From a checkpoint of a small mixture-of-experts model trained on Wikipedia.
Size: 8 layers, vocabulary 2214, 31M parameters.
Experts: 16 experts in each of 8 layers, 288 GeGLU neurons an expert, 1 pick a token, a softmax router.
Training: a variant of Adam for the experts, 381M tokens, 3013 steps.
Below are experts of layer 2 (counted from 0) of a mixture-of-experts language model. Rows are named router (the router's row for the expert), gate (a neuron's input weights, with its number), up (a neuron's input weights, with its number) and show model dimensions 0-255. Each number is 128 + 24 x the weight over its row's rms, rounded and kept within 0 to 255. Numbers have three digits each.
After each expert's rows: "gets" lists some tokens that make up at least twice as much of what it gets as of all text. This comes from a sample of Wikipedia text that the model never trained on. Tokens count by the router's weight.

# expert 13
router:156132114110169091098139096118159141147167129099090123160107096134121101125169142092127151158116095100152149100090125172107156139121142135152140123093121133132148106153153157184152123156164168153163148153151110091109145157138118119142122129107089107119108165151137106110101105113101096152115145155110099142136102083116145161145131131149104165100167096156099092119115155122149118153161165163084112136100152112162130170149116100140120134129117159096170151099097109147133121155136157139120093137168111102123102132114167157159140087162123130097155118115157141111154102087108110159154156099136101128141158162111126124146145117103163131100163148155149094090151110114128106115132142167110115148103144148103142113140143139126089139161098117146104132108164093097099136124131098
gate4:148159108099185128071139132090115093132134107114107150150175123134112122119137103124115099150149131092140189090137186116140139079158092149114123155107098149118148148100136121135079108120112148147141111125122122137135134134139114138114138144112084118135126083102126138125132062150120146149095109145099117117159122127148117122140132126108144156128149130111173079156126103100147155157152132129124133139127153115128137093104173102127131161121141154140109113131167142137078164106162132118090132081141147142128119168126154124115149123194142137186139140119123160122164142130150096161095136153107116130110093133138148168150113140139155137074142131127131124101136170119117045112122156141073158069119110115105141114109127168106149145121115103117132096095149107139120123132099142
up4:129135116148100140117141125102124176106127132133150123114147106102113111148134115119155150070120196133125034136120094127117110130094154113152145121165131120145100155127127114132155115124105089086114125142069132137150142103107159081133094145120167155167113164113133159111138112116151105118142110082177105052117146092124138125114114094165128120125151083112103112128100125115126102132109097104131116129108122124122091121162126136139126108147118108131122125107157106156104093109099125132153111136122135141109151164163100154115178113107124131048143149160130091120138093109101128095109117118153125106139146127127115128106117134129094108142132127130170136098120148104138135113126125111149114179143150103167172122085123080164108099153155129153122156169141134105130125166166111
gets: " in", " (", " was", " S", " is", "as"

# expert 2
router:157134114107168091100140095120160141146166127098091125157109098134120096125169144094129152159117096102155150099092122171106156140121143136151140121093120132134146105155155158178152123156161167153165148153151112091109145160139114119143123128105089109121111166150138106109101107115099097153116146156112098143138102085115145158146135132149102166100166095157100092120112157121151117151161165162084111137099152110161131166149115101141117136132117158097167149101098105150133119155136159141119094136168111102118103132114163156161140090159126125096155119112159139108154102089107108160156159098136101130139161162111126126148146119102162126103164150154147094088153111110130104114133145167110115148104144147102141113140139141126091140160099115149101133107165094099097139128132098
gate0:113149127116170082130162129113145095143143143110126092108156115123140100097134119094120141072133112119158124145123072152103141141125135063119127074073134127158116093149135134118118148160108178093123115137115126128110109144148116114082134160067126131122129160140156128130126098140142102139114133151145136141205130101144144136137141120148122111103105108156124159135202118098143136139135137090119127162142172093119193133114106097186055109168126136092144142161129149089139162154122156173129144159146126124113100136121138119141126127170105115112117136141124113135167139098142106141163147110075142097117136146139132151149127127129129121135149132148152100113136096128143120087119122117134087129141102104149098151156110110137110154099107111158143155137146144082173110134124129
up0:105106148140113107114138124143127141141122118122119122071128103122085109129112126129122122115134128085149071121162127078158165180145147136146104136152142169132131130110105160104136108084154114135130123119138131129093102119074118100185169109102133148119145095116107136155173146148166102162105117123136095113121153121138137135118127132109142116104112100126184110135092123162143119098145129143190118182089100129099130146121103132117129083115100118147114136171132128155149160147163126151148158116114092151139160119098118164136129108136141146091165115111123079193131113105104121103109166156155130120156129106116130089216126117131141123110150113123118159142119137114129139138145117152124146152118148125099163100073106094150133134117110146155105144143128146091079128133164082
gets: "b", " F", "ia", " by", " b", "ab"

# expert 4
router:157133113106165091100140096120158139147165124097092124161104098134119100125167146093128150158113099102156149101094124170106158140122144136151141122092120131131146106155155156179152124156160166152164149154150110093115147160140112119144121130106091107116109164151139106109100105111097098154114146156107097144139101085114146159146136131151103165100164094156100094118111157120149116153162164161087110135098153114160131166150114100141116138132116158094168148100098106147130119157137159141118096139169113100116103132113166156161141087160126124098155116114156140108153101089105108162154159099137101128140161161112129127148149120104162132101163151155149095092152111112131105115129144166109114147101144149102142114143143140126092135160098116147102134106163093097099140129133098
gate0:127134135111150131154161088103182145129137144118155165135185094136115085105110097081099117146121130139151125120142153131141116122116134133133116126115129125132141136125110138105093145133134141143132112176138143098127140132144130147127164163123083119145097162096153178102158144074121143121157143084144092118139145105110163145182091115163124114164186100171142113120152113130173106123155110111149116097107141173159167150112077153113120106146112115139092130145125107160110109188078114147139152142143126079124097140087142165120129111136125112128126163127142155155130109099166137122146127113158134152146090145144152158140127126166150093085108116106149115112127134118090115116130155110084108131090158134101123108156087146116130158168160119145127159152138089097116142136136076
up0:097122149133133132133146067091156146130138134101124138126142084106120147092158153112115134088137112151136093136153142131163097119128122090095119106146082057167100127095105148125138120158115131167117119119090166115107141110123103086140104103112161127087163142135117111139133151110110094118126112133130144158118125129080135132166121110164164114119151138143077111142096110129104096129105098090103096138091127145141152136139132146111152124109159123126147152146119115094132171164113120107139151154135136095157138105189075157122101120161068125121158155160149114116129156121106127062143108154089125136098138138136137171137115154119103098133145114137134111155121108133139116073122144158137135103102138133125120156208129107132091125119157164161165127120090141116167120113143130
gets: " the", "ic", "'s", " and", "|", " from"

# expert 7
router:157133115111168090099137096120159140147166126098092123160108098135121098123169143092129152157113096101153148100092125172106156138121143137151139121095120132134146106154154156179152122154161167153164150156151111090111148161137114118144121130107089108119110164149140106109101105116097097154114146155109099142138103087115148160144137132150102164099167095155098094118112158121149117153160165162084112136099153113160133168151115100140117136130116158094167149099098106148134119159135159142119094138168115100119104132111163158161142087159124128096156120114156140110154101088108110160153161101137101131141160161111128125146147119103160130100163150154149092089152111113130105114133145166110115149102140148101142113142140137127089139160099117146101131107164094097099140129132099
gate14:112134123135155094127127131136118117083159126093109094131109156152112130133133113098144092127136142070142133121157179122121124072094106086132127123165097116093127097130141157122156146129125102117119108160141170134132112124134115124128136121134151134114107124140119127088125163099165109128128120126110148154173145136127141135111143113146114079097122144142129129170113090105094138093135116092094114139111126109101091130069098141109160140108165101162131128156116177124114115128118105101138139140151149099168120170130155118140161147148092170127117144130131133112140092188112088115096140146109148102123152105178105127112125127066150145138188112113096110089145136084110114107162130094124077087082153163158151128145170086108143146142156124132067126087142139129128125109119150
up14:161116104154108153140115148120179142109148143176126133098142090106160108154108123107122142134106099152103100123063114137132150132144139150162149147097183116147135172139130130133125119106131156138144166101122108106151140154100148123136131122124100145164146122133146141140083081137102114087115156142129123056126120121122170148124147124123106145176131100114111111107156128106167162136160132131162136110124097159196143116197115118163101111113119157116128125101133110128108141193142152146162102134128134161099154132109099156106111139126136113124137139112145104119156133103161161148148145106144109188122100148113149162136151152172096150139114089097097140140142117116128124144105123146155120136143095164080176131146107177113132091143095124124138109125156082147156155108123119
gets: " of", " L", "al", "l", " and", "i"

# expert 5
router:154133113109168089100138094120160137147168128098091124161108099134123099127169142093127153160113098099153149101092124171105158134120141133151138121092122134134145104151154158180152122155162171153166150149149112091108146160137115120143123133105090110121109166151138106108100106114098100153120147157111099143136102083117147160149134132151100164101167095156099093123116156122149118152162161163083113134098154112160133166149117102140117135131116157098169149103100107148129120159135159141118095138169113101124104133111162157159141088159123126098157119112156139110154103088106109161154160100138101129139159163114127123147150121101163126103167149154147093089149111113131108115133145167109116147102142149102141114139137139126090139160096117146099132105164094098099138128131099
gate1:125144106113129122118162120158138103176151106087090099118188124128092128142127107125115134105143128110139081147102124116110132130149148108089097124108170112138128138133112140125124142137166154081133101140134143122125118130117175135166136126115145129108134089109154128108115084104159136146104181118137099157151147081133094126152101163133134140094177152114143126133092163151087130105111132125162119158120181110140141117083119111102127140092120132156106137152140175118154158150154112152143122142140070083142100114081142084146103089128132092146145142137129119153145137098146094131146156117053088106110149134171140113174158184157129144116153089121091105111106101145161127134092147113149116150121110120142096125122103119116104149123136144101110161118130127104082089125147104
up1:151122130097113144142100146121112124115093137174158112175114147117159155141119179141112112102118165153108128115147147103096160149153160109147140198150122117150123153136109126116116123086141077123138143129148149135169162150155148132109089079147138165154119142089165083141119141114090103133118180108111144128143121123175104166131101103139094133148151146087163116116132133168094123126126121142085134147130116136112115144134163121115119117122109130130091148100139189119131143153110136103153140066129159132162147175135084104115129158115138104153143091146137126124138114149128165123162173085164128182124150110122118161131077161165094116150125091150126147140143139139112145134152133127142154121064148110115143156131136139139083110129149115140119116103110134162145182127126126
gets: "ed", "ing", " K", "d", "e", "ation"

# expert 14
router:158133113108164091100138096119159142148164125097092123160108098132120099123168143093129152158114096099154148101093125170106157139121143135151141121094120135132148105154155156180154124157162167153165149154149112092114145160138113120145121131107091107117110164149138106111100106113097096154115147155109099144138103084116146161147135133150102165098168094155099094120112156121150118153161165162085110136098154113161131168150115101140116135129116158095168149100097106150133119155135159141120096138167112102120101132113163156160141088160125124098156119112157139110154103087105109160154160098136102130140159162111128126148146119104161130101163150153150092090152112111129106113132145166110115149102142150103141111142140141125089137162098117146101133107165094097099140127133100
gate0:122097144145134162125109115122108194147142135159112122173124144128116128122148128113112127138116145135115156128089100123100159120116104101106128158132118100141121133148139127140131134118087114085140131104131147085097124126134123164167082104104116190093115172091148109097093153168125111133172150162119114144124146113140173091164083169132054120119130110121099145126154132120129138140117129177090133135119148101140106129153102107191119170168141162152126116132135121135099103133097105147127112112143132114097069171147104135151141123138153118097164107142125140132107150109122126173118126127097118150117132131144145148095127143165136134113107078116123090128147149113092122098130202154128146169107129111102120152135179151145099140119106106097131147093172124113154156118140090
up0:107101132122115143124159117124096114157125124140120114149138148120140114122141144119119086120102121147112136131151079113141144157123126126104138092138070088165119145101125132143125160077124121140120068124140158153124165109129117105171087095112094148078113125138171108138115123135105127124139081163151109179141102115141140135158145119157146114192149126138129133115134146128131119170187130160124143093133141098145094165135149114151162174153113119159144129155103133133114119113121112140196133124155093134136138151144113158135103095126133146071126111147155099078113129115191111111099126131140091176129127115101114125133116119112147113103161128146091106145152137095103152095135127126105150148171106095100153152170111166123108115103093162123134155137119120155157151187093097
gets: ".", " f", "\n", " |", " p", " The"

# expert 10
router:158132113108166092098137096121160140149164127097089125158106099135121098124171144093128154159114095099155148102091125172106159136121143137152138124093120133130146106154154157179152121155160168151166149154151112091112146161138114121146121129105089108120109166151137105108100105117098096154114147156108099143137103086117145160144139130150104167099163092154101094118113155121149117154159163163085111136099152115162130166150115099139117135131117158096170145099098105150130120158136159140119095137167114099121104132112160157161141088159123126096156119113158141110153099088109109159154158099137102127140159160112127124148146120102164130104164151152148094088150112111129106114131143170111116148103141147103141112142140140125090140160100116145104132107165092097097142129131098
gate5:135114149119123126127136135108138190158151125095107114118148099117118121127119167119120156148180125150120139128124165136116080100128100142128152144115113095138134136108173138147120122155151084176102107127110102152126118102157099094113093151108144117174107116101124114117110146126096085153150168116116129111127137108138111138118126124154134152115150145133092050132129099132138105113099151161118121180128113129123149128106122139096078109109146131106134138092125095118110147159131050161142149139161189144156097093137143102178200127149131146137176097130133150108157131101100142101117123159163109105112125092150133152134125152127110114109118116147168090122128121119104092100140111150108119128139112090090091130139131117126183139151066131095160096157115149124120114112113143
up5:090093116133126139145132113122121128105142133152118106142170122126119141138087122131094152129124118146096164117109123115105119105139138127102152124102186066141125143113154136126124146110142126112099112127120148144175120110129123154109150178079124171140142122111125117067127174148105114156158167109129131107137198082152119128160168124111145127129159158115119127107125100131152127126117168112109108136104095124143083144136102143096104113136176111153105136114125134102087163180128116111112156117137153140109147121155115104095136085138136170103178106110108121136141137073168126112100126129151166135131111137090164128099129129146102114105114166118110143082081082140096113150093143111135125066098149161157129126117100173103169093143110121139132132108100135179110115160139119
gets: " that", "\n", " D", " St", "ad", "ir"

# expert 3
router:155133114108167091099138093121161139147167128097091127159109099134122099126170142091129152157117097103155148102094124173107156141121143135151139122091120134133145106154155157182153122155163167152165149155151111092108145161138117119142123131109091107121108164151140107110102108116098096155117146156110099143137103084116145160145136132150104166100167093155099092120114155121148116152160163163084111136098153111161133169151116100141116135132117159096168150102098107148133120156134159141121093135167113102120103134114163155160137088160124128097154119113158140109155103087107108161154160100137101128139158160114127125146146117102160129100164149154148092089153111113131106114132144166109114147103142149102142112140139140123090141160100115147102130108164091098097140130132098
gate0:180081121106125104040140128115105156174148159149084113118124140142121132131133124141137074149150116064177130095107098158143090113112116092065127115134114107125180112129115164175157122134122136142113133138131150111131133129171144125158111161111137141112128142067151143095133117115114120141136162142110183154091126115131136139122104114164104126170107111141143115111140133162141117141104156108091135131103148140132145110113127127124105109140148145119174101137117126075163158135108108096133144117171131102118153127162100133114095127125132173119156142113115115094113145101134150109164130123170141137113138143119117110087120117126121116112140141094172055153125109167076135108126096131160111130136087119145135118129133122166069120110154103149107109143135148105124097147126108
up0:120163130114140137131114086114142127118121146093125117158154110119114073144130087138124104125123166118147119116129134187125115175094103174128124113131084133062121130130114141118155138132104145122094113096142089096175110123104142119066155112129145154086116116147061121120146151135093106135100136141148075161122137092161141121148146131115084094150128115134135091078147136123133131078133157126176129146122103155166136141131147110147149140115142160084105147137152108141132096114102129120112117154091091148123119129138119116134129133157129135174083148148103135158138154109138163105111118106116108145132134100161172102131138131115121127172175166135108095093089152155160147135098148104092154116112110125127137110079128090101151130158101157129148092150117133167170135162119134
gets: " B", " M", " ", " m", " C", " A"

# expert 11
router:158134112111166091099139097121161143147166127098090125159106095135121098125170141094127151158115096100154148100094124171107157138120142136149140120094119132134148106157154158179152122154161169153164148154150110092111148161137117118143122129106092106117109165149138106111100104113098099154115145157109098142137102085115145162147136129152102166099164097155099096118115156121150116151161165164083111137100153112161130167150115100140115135133117158096169150100098106148131119158134158140122093138167112101121103133112163157161142088159124126097155119114160141108156100090106110161153159099135100125141161161113126126147146119102162132100164150154149092089151111112129105116132144166109117149101141149104142113139141139126091139160097116146103133107164093097099139128132101
gate19:143134101136110114076116134114166099090157123075135109131111150091142118126111115099122158157146115117154126103105160141117128169143149148148129127087135134133095116140122147143123121113121126159191127114160157088118134122125143125102138120153118150135130144097131138111143113136180164113126117159143158121109096140132150130142114117136108094107119165091144142170136162106088175158097094163135116108118122138170169115115168116131133113135121132107133116103156135127112147093142181130187138127142138121106107178103121169082136133156143118145173110149159132113140136122101124099126117117191157122164158123070130132116144105119119162143157111120153111172141144156101118129156173151170117161175124135110153143114189135148157144118119112161067090113164111125086149106108099
up19:105121144158117108167113107082158154120149123118135132133117133196120132122103115145135112107100149147142148138124150116114127168114123146131168128135113143140112134100125132133147077145119132141126148135140140123152128075094130105096145107143173165088126115164121101151154139103102141123107128148160133113127122132138130136080102112118132140148141108137132127173140158148123112129123106098132148120120120198125138136101159177125179142119115127103130135147157158110151117179161128097115164138159174138184144158196082117144115155115121082133101116122163123113160140135165171117147096136091111094135122120159130131090053152126107140094125119130095122124088127151147162173133140105157143068130124152127153136115126129133127121158171117173126120097125160170175107160122160
gets: " to", ":", " with", " P", " 6", " 0"

# expert 9
router:156133112107165092099137096118159140148167127100093124159107098134121100126170143092129152160115097097153146100090125170107156140122143137151140123094120133133147106155154157176152122154162167151164147155151113091111146161136115118145120131106088106118107165150140107109099105116095098156114145156109098144138102082114145159147135129151104164100164094156100095120114158121148119153160165162084111135100152111162130168149117099138118135131118160097168148099100106148131120158134158140119094137167114101117105132114163157162140088161123128097156118113157140110154100087106109161155159101135102129137159162113127125151147122103162129103163150153149095087152109111128105114131143165110116150101142149101142111140139141127090143161099117147100131108165092098098141128133098
gate0:111137103111126126121166160139138117112075117129146131126098126120101138128111101108134144125087140172140098122155169148125102120106121141121126109118116090157118142134108147104093107143088149114099158128102106133129120115117063105119145139127159135109131118131168106116122134127138087108144099104110147124136135130138143126150137136141160110069112134104146069129103085110110165154143130130114108094156124094104096110108148146126148158130152164154166149153107139140140118114135116096115173143166158109161070124113146091094161136094110200140091126114128149129105132121059123093117133084152130067132135136128117077086094121122139137122170144150140093133129131104111126170126148129137148139153131101190099105125137096147149127104156144095145093140105135126198138124115172
up0:160133103094111141133188135126097103138099142149138103149121102154170138155114071108121139103112144128103156134185186170133086128116112112152120120145100103147152120140101154108150121135104134111124138127099139137119135104120112141108120157150174110142093121120173111136145130187138080114152078085090111127134134179145140139124130158135133108103090143111156091111080102105141151132130149131119129099133141140099112145080123149148143159146116166181160144144127122107130131102100136103101141124120161125150088135115114089108140146130120152136118118129135149116096142123048112129106124080133153084118117097120129109073104090129160170108121163126148133089135115111140109131130138097176116147156129096146123113144130112134158139085160138095156109136140141124143147118137192
gets: "er", " V", "\n", "5", "7", " at"

# expert 0
router:157134113110167090099140096119160141148166125098092123159107097134120100124169144093126153159115098102153149101094124170107157139121144136152139122094119133133147104156155155180152123157162167153166149154150110093112147160138113120143121130107091107117109166150140106109100106113099097154115147157109099144137103085114146162147137130149102164099166094155099093119113157120149117152163164160085111133099153112161130165150116101141118134129117158094169148100097105149133119157137158141119094137168112100119104131113164157159142088160126127098155118114156140108153100088107108160155159097135102128140159161110128125148147117103160130099164150155148094090152111112128106115131144167109115150102143148102143112142140141125092138160098115145102135108164095097099138128133099
gate0:144111155150115079133130084142105125105151119124115107136132117135145149064135174109138112130150123152130138159088107180118123142104115099116101138103114151145139124189120114166148114148135094108138150099180198074111158126140108109127123162133128147112105173132075115128118137108151132148127111130127090142148140128102128147109104153153096106108117113152127126151110101132131158130094160145131125130077127153134097160124089152162106128181154087116118147130166152169124138131128127102094121120147076172103139149155097192135132145119103131070105074158137117107141137132105119107121099155141178123144117120137076143141121119065122124132096125137178130094105143145093187148127097112102115133157152127128135166127149108105121154121115119123125128130124114122104133137123130
up0:129117136116153090146088159137112127145113067150137135155141145124138143130118123175136086057138152115164148145138079111088132126160140133139146091144157100141092087122113115115151145143113120124104116142138107179174126109154138126137134131141102098134146133195118094165137123128134145089157137096117176151100126154174121138156134107111152148196098135089123129089155148128151132147156121149120161092115108108121141123118103139110137157082097112137131138132095089145110145096136145126171130097137136118147137148167171100108132102119109126104114130134107158157125131141130147124137112084116143133139135164103180149121142128170123107117144150150152125126147108118141090153131204096149079173142104132123136091102123099142154126072114127122136118118146147154178127126158112
gets: ",", "in", "at", " and", "el", "it"

# expert 1
router:157133113110166090100138095120160143149167125098091122160107098135121098125168144092129153159113098101155147099091124171106157140122144136152140121093120132131148106157154157179153123154163170150162147154150111093112147160139114118143122132107090107118108165151138105109102105114098096154114146156108101145138104087115147158149136130150101164100164094156098096118112158120149116153162165164085111133100152111161131166150114100140116134130117157094167149100100106149130119158137156142118095139165111101118102133111165156160142088161125125098156118112158139108154101090106108159154159099137103130140161159110129127148148118102160129101163150154148095090152111111130106115130146167109114149103142146101142113140140141125089136160097115147102132108162094097098141129133099
gate1:166160140103155141138138136074105162138115143121111154127103095127104119132162127117152138165088142151111164091108149119119131135170152122112139109151063160134131096130138136121111211124156095130155122108169103125147108133099093134133119096106084126107165123163135120090146131178185111107118175079084113132136127129147155131107133129084191129124071164128098157102112125105103156101143151153103112119099127143099058141125101104138097155110134132162122126111112164144126102162138166110125119131127130173105101124146147096145125111141108123157133087120150145153115141126135101148150138098125105115157142144078169096119113108122114140091128110149121131118172096113159102116125133106137104150114130125160129142136143137125146131116132112144130119113133104094114153155135070
up1:120142140112107136140134124141182106165117154112109140127106120103145134096123120122127121172128139096126106134142093137161099187112154133124099112102113087120135108125120146131143106136111135128115072137160123131125104126091136163161145122102142138059169109111113115173169110114105098117110106134151125126157119137138090092095127144157073135109146126155088094133140114113155136092113078128136092110124168157141132093149091122151109110117138125131120123137151144103176120107123122163138109141149130129164121162131172093120126141106099135151117169166151151082122139094135128071128146183118112094118151131143087145140152094126142153081165140149168134137097118092129132150141119100116119174156121180125150136134094088097132093122162113111117148135111137158122112157055150
gets: "\n", "h", "-", " |", "\"", "e,"

# expert 6
router:156134115113167092098138095122160141148165127098091123160103098134121098123168143092130152158114096103155147099092126171106156139120142137150142123094121132133149105152155157180152122156161169153164149155150110092110146161138116120143120131106090109117108164149138106110099106113097096155116147157109100143137103085116147161145135130150103164100166096155100093121113158121148117154160164163085111136099152114160133165151115100142118133132118159096168153101098105149132118157139157141119094139166110104121104133114165157161140087160126125097156118113156140108155101089105108162152161100137101131139156163112128125147147118103162126099164150153149093090152110111129106116131144166108115149101140147102141113141141140124090139161098114146102132106165094096100138127132099
gate1:136145110130158100130130111166141129083170134167137129144126130101121149106159150104093159143118113122121128139129131086102167094142111108131122088139085143132116113183174144119176098117118126106149111100148140075127179116145100148147113116138093100113085136094132169071094153140159135096137095137092151141153132117136146147125094106114177145103116130132114157103145127180095128114107149127155163124114123126143152149088094102139106099138164159126131152132136090140110162103123099139132144120127144122090124166089155129106101134108157155152178134118172148150112108110139153169127160097128122165137109118140101109110177157111126147145144122118124133131188131138100135123106156158122100112146121130109132085152109120139094134121094135133151092177128089108085088105164133
up1:109133136153132115141164137122135126153112119155126123120132135126165095125164108133119088106162114097098117186172116167157116147091108200158053090107144156123136161146091116136097150130151117110130133175080115140130137156134161152170123097108089132114152090159127150132157114089152146154159132153133139118136155137102148135186144136129121139096174140104147127118123105127128187105121107115122065118145110177093156111149102144103148129148098132141112138120118120129145140102140130109170124155125120199153093112121115140098132096156108111160161168102083148128132120111091133110151125117123136132112147144148113131158128124102134118121149120118158128119137086070109104124137151142111134140136153136142084181108139159146135126152122113161096144141091157134166120131124136
gets: "s", " a", "es", "S", "ers", "om"

# expert 8
router:156133113108166091099140096120159140149167125099090125160108097134121098125167144093129153159114097099154148099092125172106156139120143137151139123093121131132146105154155158177152122156163167151163148153151112092111147158137113122143121130107090106117110164150139107108101105114097096154114146157109100145138104085115146160146134131151102165098165094155100094117113157121150117152161164162084111137098154112160131170150116100138117136130117159097167150100099105149132119158137159140120094136169113103121104134113163158162140088161124127097155118112157139109154101091106108162153160099138102129138160161111126126148146120104162129102163149154149092089152111111129106113131144167109116148103143148104142115140141141125091138161099115147102133107164092098099141129131098
gate2:116121122163137132126087133120117102155127132134113080141118099096162125174109109147141122161157121135161116143132100086149122113076148093164105104135086157123144123161141142151084128093087151169123161133158070111115133122121130123108119144101134083139132116148121111121139147106130171123095116158120079188070140131144167109128146164078157187128102131170152125152102124138154121120131148130144101152133103186118129157128136110172131106123168125143142099125128110142163153163102153155125169124104118115125139106099150101097171104117124123095104098140132156138121120132113131135106097122140136142152094119117133129146129123106149135110187135151098149122133095147157135142111144142146151167138188110075113148144175118097124102095096141161105101120136138131083149139114121
up2:099112129164121105136162135124181148128117109132182155133123098181146144119155138126137130096108144122143100143170191145123117146114171116128106130091142114088086121121181119109162105136123093102124111152151130146132114133139101100128135122120109125138141115109123151123143098071091119111109109161093108097138135169112157107105143134165161140098174146155143136166103120142149176072097164133119103177168115113080127154123077127117138139094104089159108152115106162097127135148150118129145138103156138112134153162122140098165153143180104131107138202119171125129161147118129089126130103138106125135132118149149093152108144145091154144125139133115143140121084121098171119118168095168110130116134110122113086125145117116146139142122120099099123123124122133097096128176127133
gets: "|", "c", "==", " t", "a", "T"

# expert 15
router:154127112111167092095136095123160140151164127099091126158106098135123095123173147093132155161116095100153148100086125170106160133124144133152137127091122133134144108155154156182154121154160166151168149154151114092109145163137116118142121129107090108122109162145136106110098105122098098152116145154111099141134100084117147159142140132155101165100162089154100095119116154122151121155158164164084112137101154114161130163151116097140118133130120156100173144099099109148129121160132158140124092138169115097125106131113161156162139084156124128099160119112156138108154099087112109158152157097132107130138162160116126123149145120103166128102167151151146093086147113111127108112129143170110119148104140146104143114141138137128089142163100116145102130107163087099098144126130098
gate1:126140117113182147091100156157127144133125153108072105113113121156121144144132121138133112151142089110133076134079112142101118114153126129108111108100117177148147106113129187139139156110143124102153100120103124119075091165114123134080038133120099119096159127132135152136122146120148148119120110141078144116119122112109123122131071109075136126122103119131122148164116140139110086096095155128170168161104160105163153135113113090128125134111102165129160125129137089148169156184098129143132100124132093132163121172145116138196114112138123124103131081134130110095135129116124123143107157148120110128132115174140112145143104151115142175091115110176101141093119143140148124165130141110130115127111164133119117116135146125096119113132126136150141175131172111143117093137084145
up1:115135115116158153085110142148154147129131131147143145094142111149127117139130131110114132141145134084130075145101092107161130108123140141165107154142151134145157162104127115140115154158118127102098120110099087126110116129148114131163120133131144133108161103152099115159101102100118128123144143119111119104107127100084129138145034131121157089115135121085142127156107154112144120105114108109152136188125134135197125110122105088113131124101107149112144126147165122128122089185140134171095128127141119148115113110155119114183091126108120107157137110146134137101138125125134133142119139101131079130170140147158124184138102162098144187129119120130139134126128126111147115207173123137156164114102127143107120107118146139106129101138170193099152194137148097160131077114129131
gets: " h", "un", " E", "am", "ay", " he"

# expert 12
router:156132112108167092098140095122161140148168129098091123161107097135121099124170142092127151157114096098155149101092124172107154139121142135152139123094120132133145104153154158179151121155160167153163149154150113092111146161138115118143121128105090108118109165150140106109102106116098099155114147156109099142138101085116145160146136132150102164098164094156100094120116156122151119153159163164081112139098154113162131167151116100139117134132118159097169148098098106148131119158135157141121092135168113102122104133114164155160140087159124127097154120114156141108155100088108109161152157100137103130139162162111126125147145118103163126099164148154148094089150112112129105114132144167110117150102141147101141110141139142127089139160098116145103132106166091098099139127131100
gate1:127177126123129087083163122170116146093140162118113131118060135120139118139138184081133112127133135102123130118121137155127158175139165153133123128139151156095126112175110119136160115162159142128126109136106120124108131131099134091109110142135162112114138115146150138120127151113162104119124102168130156125107125129183131140090180131131124122116116088143100118127090121137071093089083141113115171171082145136091197116109156152165108134155121152149145129106129128093143136136095114109138124096088091132092142160143085121119126134119097118073136121133120159128133148124092135107120140133122156132143147188115120114100140126123112129113093153152126103134123193108130125152146141137125128130135126139132113159196134117116108120147130127174172084109081092117139128170118109
up1:135121134107117117159148134126113116102112137114143131136114155155145141077101130126120115140152118127086074124127146195136146143174139120127141119109128104096106136122116129128158070162127110131114117145165135138122081120093097105150159144137140125155161105129147139136132134105110110110137142106094118080164191163110129130173139127152132133096120136126089053091126135103159117123137146094116128156130151072152139123109112174120163121113159195123134159136119105134117177137129153141168122102148137096122138157135112123106116098132122106107126139124137162090177137095159120145139155081138084134123133110121150119134162121092145113142130119164129085074144130144172150178096096122137144132165104123074071146118103118128142129169123106092146084145143140110133135143129140
gets: " s", "or", " l", " O", "ro", "us"